Weights of a small mixture-of-experts language model, trained from scratch on English Wikipedia.
Size: 11 layers, width 384, vocabulary 32768, 62.1M parameters.
Below are experts of layer 7 (counted from 0) of a mixture-of-experts language model. Rows are named router (the router's row for the expert), gate (a neuron's input weights, with its number), up (a neuron's input weights, with its number) and show model dimensions 0-191. Each number is 500 + 40 x the weight over its row's rms, rounded and kept within 0 to 999. Numbers have three digits each.
Before each expert's rows: "mostly gets" lists some tokens that are sent to it at least half of the time. This comes from a sample of Wikipedia text that the model never trained on.

# expert 7
mostly gets: " \"", " PS", " WIN", " “", " '", " ESPN"
router:502496444467534500533517496565509510515476532543556463446498515517557493415549389504523462510462474444577514523525486493451578472526462483517501505507464541536502472519525447504527439540492615557505484482459520440588455471485435483476463510573522409491473520443482502532481465474520494408515444465504514442547484511524481537472525506403455457535534532509539542517558491548476530558506443509435515550461540460548497501474496443492545477507503495405455540436567487483525435486498515484507488534500498516459549512506577583542542571500512514511504470542431546559490504524551517530
gate6:500488437499489502487512473491525470614450511543489530447507528503540542392582546447515535543521506488486483607476534458516524452450491482506507499545527602510496551472487427506510483533458567563471503469527520468495570564499451459492465487520521408478523450497486547498517492508459500527468509446484492481474505525499441563448473455511489484441559505478478567447514538519568508501495494445534599481466493447436511459484465428466425535524546449519464504442478447489466513561482565475533591553506495610535536556564510523609470475505538502509503481481453525553515566506483437512
up6:493496504495450461495481498502453513494457446465400476509460600516557491457523505475530495483511556461507485478480556442532392514459552520454547402492498492505499475515505504517578496464477528476539534513533511542508536543468534501471520495503516515427523461505453533558516545469548550530533520550509466554509477483508462536535464402545498438543501438492534446497468569557554488525471505499447460457453540439510583492480522477473447456452451490540504449529446488469515538430533430485481500523532496516569481523475454569535484513537502503442458473520532440539433531564481484479
gate7:477499522465516563432406504434495471496507494564428549516455469479530494542534443503442592507449494416496514584491486514474581514493599443443482506554512577517512499489475536501529474516481457528481559555483538470471551492423411430519509528559470464547525469542434538467467455440555454505515480559507513480452468513524453496457445430536461574562493440480532514512460558533446487575488503524461482474553474474526508436481408486434451484505530460449448467475520473554474486426539478451504477500440512505533475546559458493486498558503565511521511542538502468479468561531574529499
up7:523502552519432513502534484479512535577528546521566442597543471462470476480459538536446472502489508477510590497513589467478467464452495532577457484483494512544411502436497469488475582469506490504427439493536519497455552528538490478489540527480466518576524462439457421456450509489484524480463522543438489537489528629541478506511418469451461459443488533490565559501427456525559548435460491551499497442460452480502501519452527482508491505481526511503518534562498494545484479432499501523446474484582535427555547448453476526477490527510474475520466531460519510525485516567465454444

# expert 15
mostly gets: " —;", " champion", " won", " vs", " winning", "|"
router:447500488433512490479502463561465449438516502484511593521509471486516508482408538490524435497468508510544538461495511538445486484481500476494488595531530522511500475530516433566478473505550455523475450551519506551547533510469464427507503492512456468491536513437482457456574480529514448451468453546504517411474412484479531498480486464480522594502481499539531417555583486497469561572554434496516566449482494511479503445473498563471517493530455480488440481509590478479473547552476511524402460448537458528457506539433563423544498528549493491470518499474560540444523480511467506518
gate2:532527507527500467441517431573469549472544517450510540472454490556530507466500523512553422548477474543533545490437506544515494518490516549523476524423479532534565506491497533503441530641522569499522480505505461529548512463546513495428477460519524451520454522592515589397583459520510530462418589451463428488500543488517467480575530519527441509475526482495507515532515505496545549464535488520558538475483502541445482483481463452541536515541502559514511456490432483483475527521471523520557412525430470483554477511468517459515472527492466571532508531571487577448580505542424566591
up2:509547523532507458475528543616499487519411549464516496496572540529599452470465535481555488470462505504477484445446539462518472537496440483451615541500602502526492510527608451487520541475507505483450487494490524500520511511503564485383500544490563484466581486486518485490510511507440568465490487509482473507456450487531534466551541548520489498476495499560565482514509543481473521540468516404529602504473496486487512483411509556549476492502457548452491482506517567530571488465568499487550501545473575558546499500521459497462424529504434500538509464506448462552548476514436426433
gate3:518521528526465550426411505584538478513500447469498525554521487566519519546466478524545465469426465518486531443524438487446516518499440383465448521453507554497452512477591448495458582507470520535537512529611533486537538522502498555520471481439503534447532504531520489447510442519527537523488546528523528421456439501479488471465462450523409518500531531590465509496591488446517485491510484428443511500531496491539564571532493534540505497525461459524467603542408519483482497520494501482557434589578545553481463480561516520575479498478451515527492518490541463515498437528485516477
up3:509546557522514562438450492580565394500490474506475498522527488533526521525452469525510467466443435521524528420546417534501507508468472396469450528485525545495444523486525463483463552495521506519574508497615467479521539521464509565542440477450542484416523478589489494405528406462544533484475538533485532419413477513475506467459481422535471537506527504557477504496517445458498469458524507424423522523520508542563569550521488531543530528531452480482506609505399521480480535521477544506530461611534529560469446493553481505523437494465467532522476501484490439500527471515534544473

# expert 12
mostly gets: "inia", "ucc", " original", "idae", " small", " species"
router:539519496485485489478526582503430495564548503505493608485463539413467600503447550538561529483487474490437587550532457513491552475492575530486463574484534474595487500527522519453510481500540509522451459490489491492519491534494541473493491462492437489555522487447464578526532506488474478577515474551442530518491408552463522477536535595422447449456474523498536494542588491514478509541491448450521516521594540516533474436444569473410528505528487475469459481541476482532509490522527474432538472512514521413525475534609539633525524484582531569494506506524475527466515447533493534564
gate2:475556446483492492448458562511490531577477444443507498485498497470511525477446484532467516446464463439487540564579519551469518473475521507489570478456539483527437500511488534523440432576574490543580448500491459534561498486503471512478556551505458525493531530477495560512504509495502522534416525475440540507560419480507468504562522489524444498610444487490608468487474553567439478475481493526446477525491556497483569434493518509578503531500486518541445493393438499431440415517476546509507528513459541506499456527445502540542493467521465533493461456512463470545497510508432498518
up2:542455530531565516538489407564438466472532519476481524503528489524519499461532483447528477550534533515532462446474567391522503506550469508525433479565461486503523514460503504467481526453407486477435521492440549505511509523484486439525445489505598467483433464490505457524517536569475494466532488545527448458474553583497561536437510490471575475455555527464405575502492463467568537556518513408530576492459511531531505535503516510473483488502496466460461488565556558592519552517503461527532504445494457490438554501452543451457542498474525501515564552486532547431512479507553540518
gate3:588477550558456456526513514514483481487454561468491528535492528466458548460498424540483505476568471493478542558437480537472535540510488523548504484425610535516478529518510524479490468477456553510440507451484481558503501477479553528551452391489499532476540509490519469549490505585571503552522457494488478542544523540548549540499571507482413568525450507512503490492470508550587548428480477407536458480474512532427432492465441509574466441468521520515486542492554556528506495416476499512522417443503466410461511458557500448519486434440489528454463510516457537496539466464488535461
up3:508513519573489489491556519518450479487444482545498494539496530448421536462520416537437460512511467485491514536456519507511570530562524506566437466469596507497476493463504503495515549502447547537449476405475474612528509482459567545497442423442458539454539471521544521510499481553548452535475459492512530533511526472534515550528512568444465523546529531454502514475444567515491550423488503413471474510519494555420477509455495519560475521425486483464477566494561533533481491475457516491506409481516525489471475532600531420578420457446457514467466527492444535523559515465494583492

# expert 11
mostly gets: " during", " against", " until", " between", " from", "In"
router:531497468540487471536453532490411508489501493552504567464475593544490530463453491478546482480572471491551480514488511567534451401495511481489507512532475518523477531545532502462505463525435523537429504461521533544521481518517544547444529522537510499485467488461501510492527444490473520522466496470486479490513535496471531471520492441548562486536456500474476552531477536585552519538492464558520503484531513519494435520472471494514479508533488523420313502514580548503590501461522596527529524573540497565496499573512490482454498531431541558480419528525482541475486442550466508508
gate2:522498520538520542524526460501495496586483484527494559498448493500511501448463511494573437482450591473521490544475443494559590469421520576459539485528540520542544500509541482502474496503515470524520477451486494525547448506499442496448516510510508480556480478530445497521505463543438504627506519479457499442568483504487503517372566490496513550521520549530485487486466433601443533541517497452547468547443529482430519417531553500528505527427540466503484533550484472535455473534472556570465477484569479529570552551520471461530529505461549552514496453486576544532466511577486465548
up2:510502493499493497496461561510542539405449458465527550498458448459530527561477443565488507473468527470452500613501516509510578450458461494428593518539513524489464540552577512519477524515510506461531526450492502409435484489523461460488505493466489513455562538447530484561535411608475486513436543518537493469547499464464477466483444417485489489505546495517485434457521542552415547485426487472624436474515536489453509511499412574539524483516433509484454537586548485510538537529484475495496561502501540556511515551438487489476454525496545526496481528535498426451556532448515441482
gate3:483509510539495509468561545470477536545560471477525488484449542574493501437591496454461499491522471471533472468467522508445534522494493516469454550549488520553502454482484546594457529502499636509491531531523601482487528494494501506467497481477440515537472488501525468553467549461459535482390503540512503541499515498469505473532492474494544490535478495400456485600494520480553513457503498446532515542443496497517551525501500491517472532477463478528503481486500557452542450479568476443507563548598484527386513566518524512491433516466513455532497600471511430457486461517466432520
up3:475540495462493503521420468536504573456471502530473462488574509427467500493517515578536455484477477523488468499513508485532523510462565525499494535506509531486413549490507405459523502553486425472563492484471447530483488444493515538527430445499549450362544581475448499525521482538553495466497449551473488479472469537495561440539524528525490524507552550476444483496513485520487471561524502506494534424481433476476522490441528448500508571514470521571516458530502482454512578470528469510478440474488515448549459544558480476487526482544440504450528506501602510553484556511541527478

# expert 6
mostly gets: "′", "″", " sq", "%", " km", " \\"
router:551473459518494492562519537459522479580444453545584474541422489493515568411496566465520466507473583497549503503476503489534534617526578545532562467445480464454528524509518541473530566497513502559558517472444521522524505474552528508415497454422466513477501442458544557411542492475498449502501455458458562490537461561464456501542545501412508503477458466479516505510502484533432449504471430551465533453445480487495470463373552481466542472495539508491465495493482494539514532483494461492474411472515483554511484547426513531459486477535494506583456431507508541502504523466571413457
gate6:578489543493537511470555462456475431509559504617514479561430503473451536478472523479477467564531496500524476499444495510504568477476525502478489536482584535581595520538483467552552496446498455517538512518539479483514496513460520464466512538472482433464492402481528465485541477533472501420564443497576504548505515500528508457497581561469542520483540518507511501461582498484457508557552475479469570537507554452520494513487445493506498534527484422489477502569469509494492574457504523506525536493469480549470489550486578511457492499478529458499436546476518487514475539483491501487
up6:508454498526527417499521457540575447492512474552497528468493473528486523517561539499468494494547537406471580485536508535435501484429594524517439462557512509543511498547495543471468506508468489550545435470523542487523537493461474538514460507482442463397581423430523431429448498527537515521497462505470483509488514487493568447642499503488483505522543509523484414434469496433490475517500503429525505559503461531511520523526498494584542529560494497473480543548518471469503533499487538462433549559572520491483478469522532543538422524544515523452461509439493476477407496459463481473
gate7:493512476565508535505517518511456442502544540505488505577522526510481498494541502495462431556513521414537585534489517522530463501561573515556467483554453476514549509521489623430489514513456576516558474544430492519503527415493473439467443470526498467427484500481487516511505515492508438465502462545527469529481506514480510554489518633479527476433515488579541605522423388477503517525510476522465445539557517502546504469500474534492492576539603494515495476500530508464519513525474492581506453566547519462512464464482466543527444434465483482489516503520473517502564488450483481485
up7:428458505449522515475513439492564469515497471546477479462503487476553451557469522470523496423547485569493469475516587448469508465502473576439455448447504546464485543505483479504536392470543530557511550471602534459546432569518535483523489523509542491564482523445499537541529441505566504568488437528539531521488483454529476485501519433478484486489408479511514457512501475493513498439540506519548491485435431457510505559559538403481430434524463476503511530459552384443506435486465535430531544464491502484567458560553514451519523522506513467500454509437504509510497543548493552480

# expert 5
mostly gets: " Succeeded", " Date", " JPL", " Preceded", " MPC", " Total"
router:492506534497448510444486518548502463494512494480459541482382494494546450476465465552495551481483513490554490534564499536490512516421459561466422553530576473509538490534544475469519560464473556425480502500503481470481510526520512528520454531514440528523480518514514460534461499527484505463536452478552485506473507455515532469533537477513481557560460425481491419473458495467446498497504430478432506457486525507520596527531561496518492517530520502560452483462459545492608490410476488506531488481506504483526514543527456493522471557479488545426468551521520430492398446465474548568
gate4:515516464504477411482486585583414515478506568439535513453453420454515454508512476464531477448504502534543562542510585565536511537516532536532501505534564548554472494523480505471541465506514529468496506449482498481529394473551519476522516506557457492492444527541487518541491552481472547468445495488549484493584464460546554521500537501461498564436522457497498407463530442463412434487438488524482542473450559502586551515527502530514494466433520552494474509535546492497527550477495408473475497508567494578530506461481506487461520557500511499438578497475506528504470435487566595493
up4:465508471544507535387493478584416477527535447491557493518462543515488503487514520469470549487608525472513533477533449504587466507496549454457503482474499567473422471510450530537521611504508587536485529499483460529520477500505492453458484481504553466422481509516418542529438479514498550540441536531490370451500490472411522503551472429447505509481423563456443494516522472415468555461498503511550459448489453465469498504536509512472482535453575492502488502475500524416509505538531508515532544402500498443467556527458469504562537474533594576492588486490577484495497537538416494482
gate5:424470565501565564471431467488556492534498536521455490528553491498457448535527502469478476504454479542519501467471521511510517465463599475495540520501494504503491495502587485519488538548559512489521481504461487520426429488455500502478503543518511538502465488591510482505557481488490492445508536481559529473478555523613563519414555516416438523442483518489498406536559438588561432526480487512511522523472533530493543597464517508584461532476472510472468521500505506475438528475429485530535506473522498446503511570453513469530538560487548456530501469544444552470478572552502482510
up5:542467528535426549474498492491513538501468487527494497493528517504444466538447512488481528427529477545516483503495515417473600468488476545579516494474448505569520526542511497532466517470530557426498456604458502524480506486456480570505476516521489472477477504550487505451557474414527525505555526534558492544451546513581505477482437545417526518444479472539513424524538460574486452483503484464426520508516502510462555623447464466498415467539517553512497581463520487471499543473444517491520439469551468469415485509568505456528537529508559538461491420471446503498535520515520514495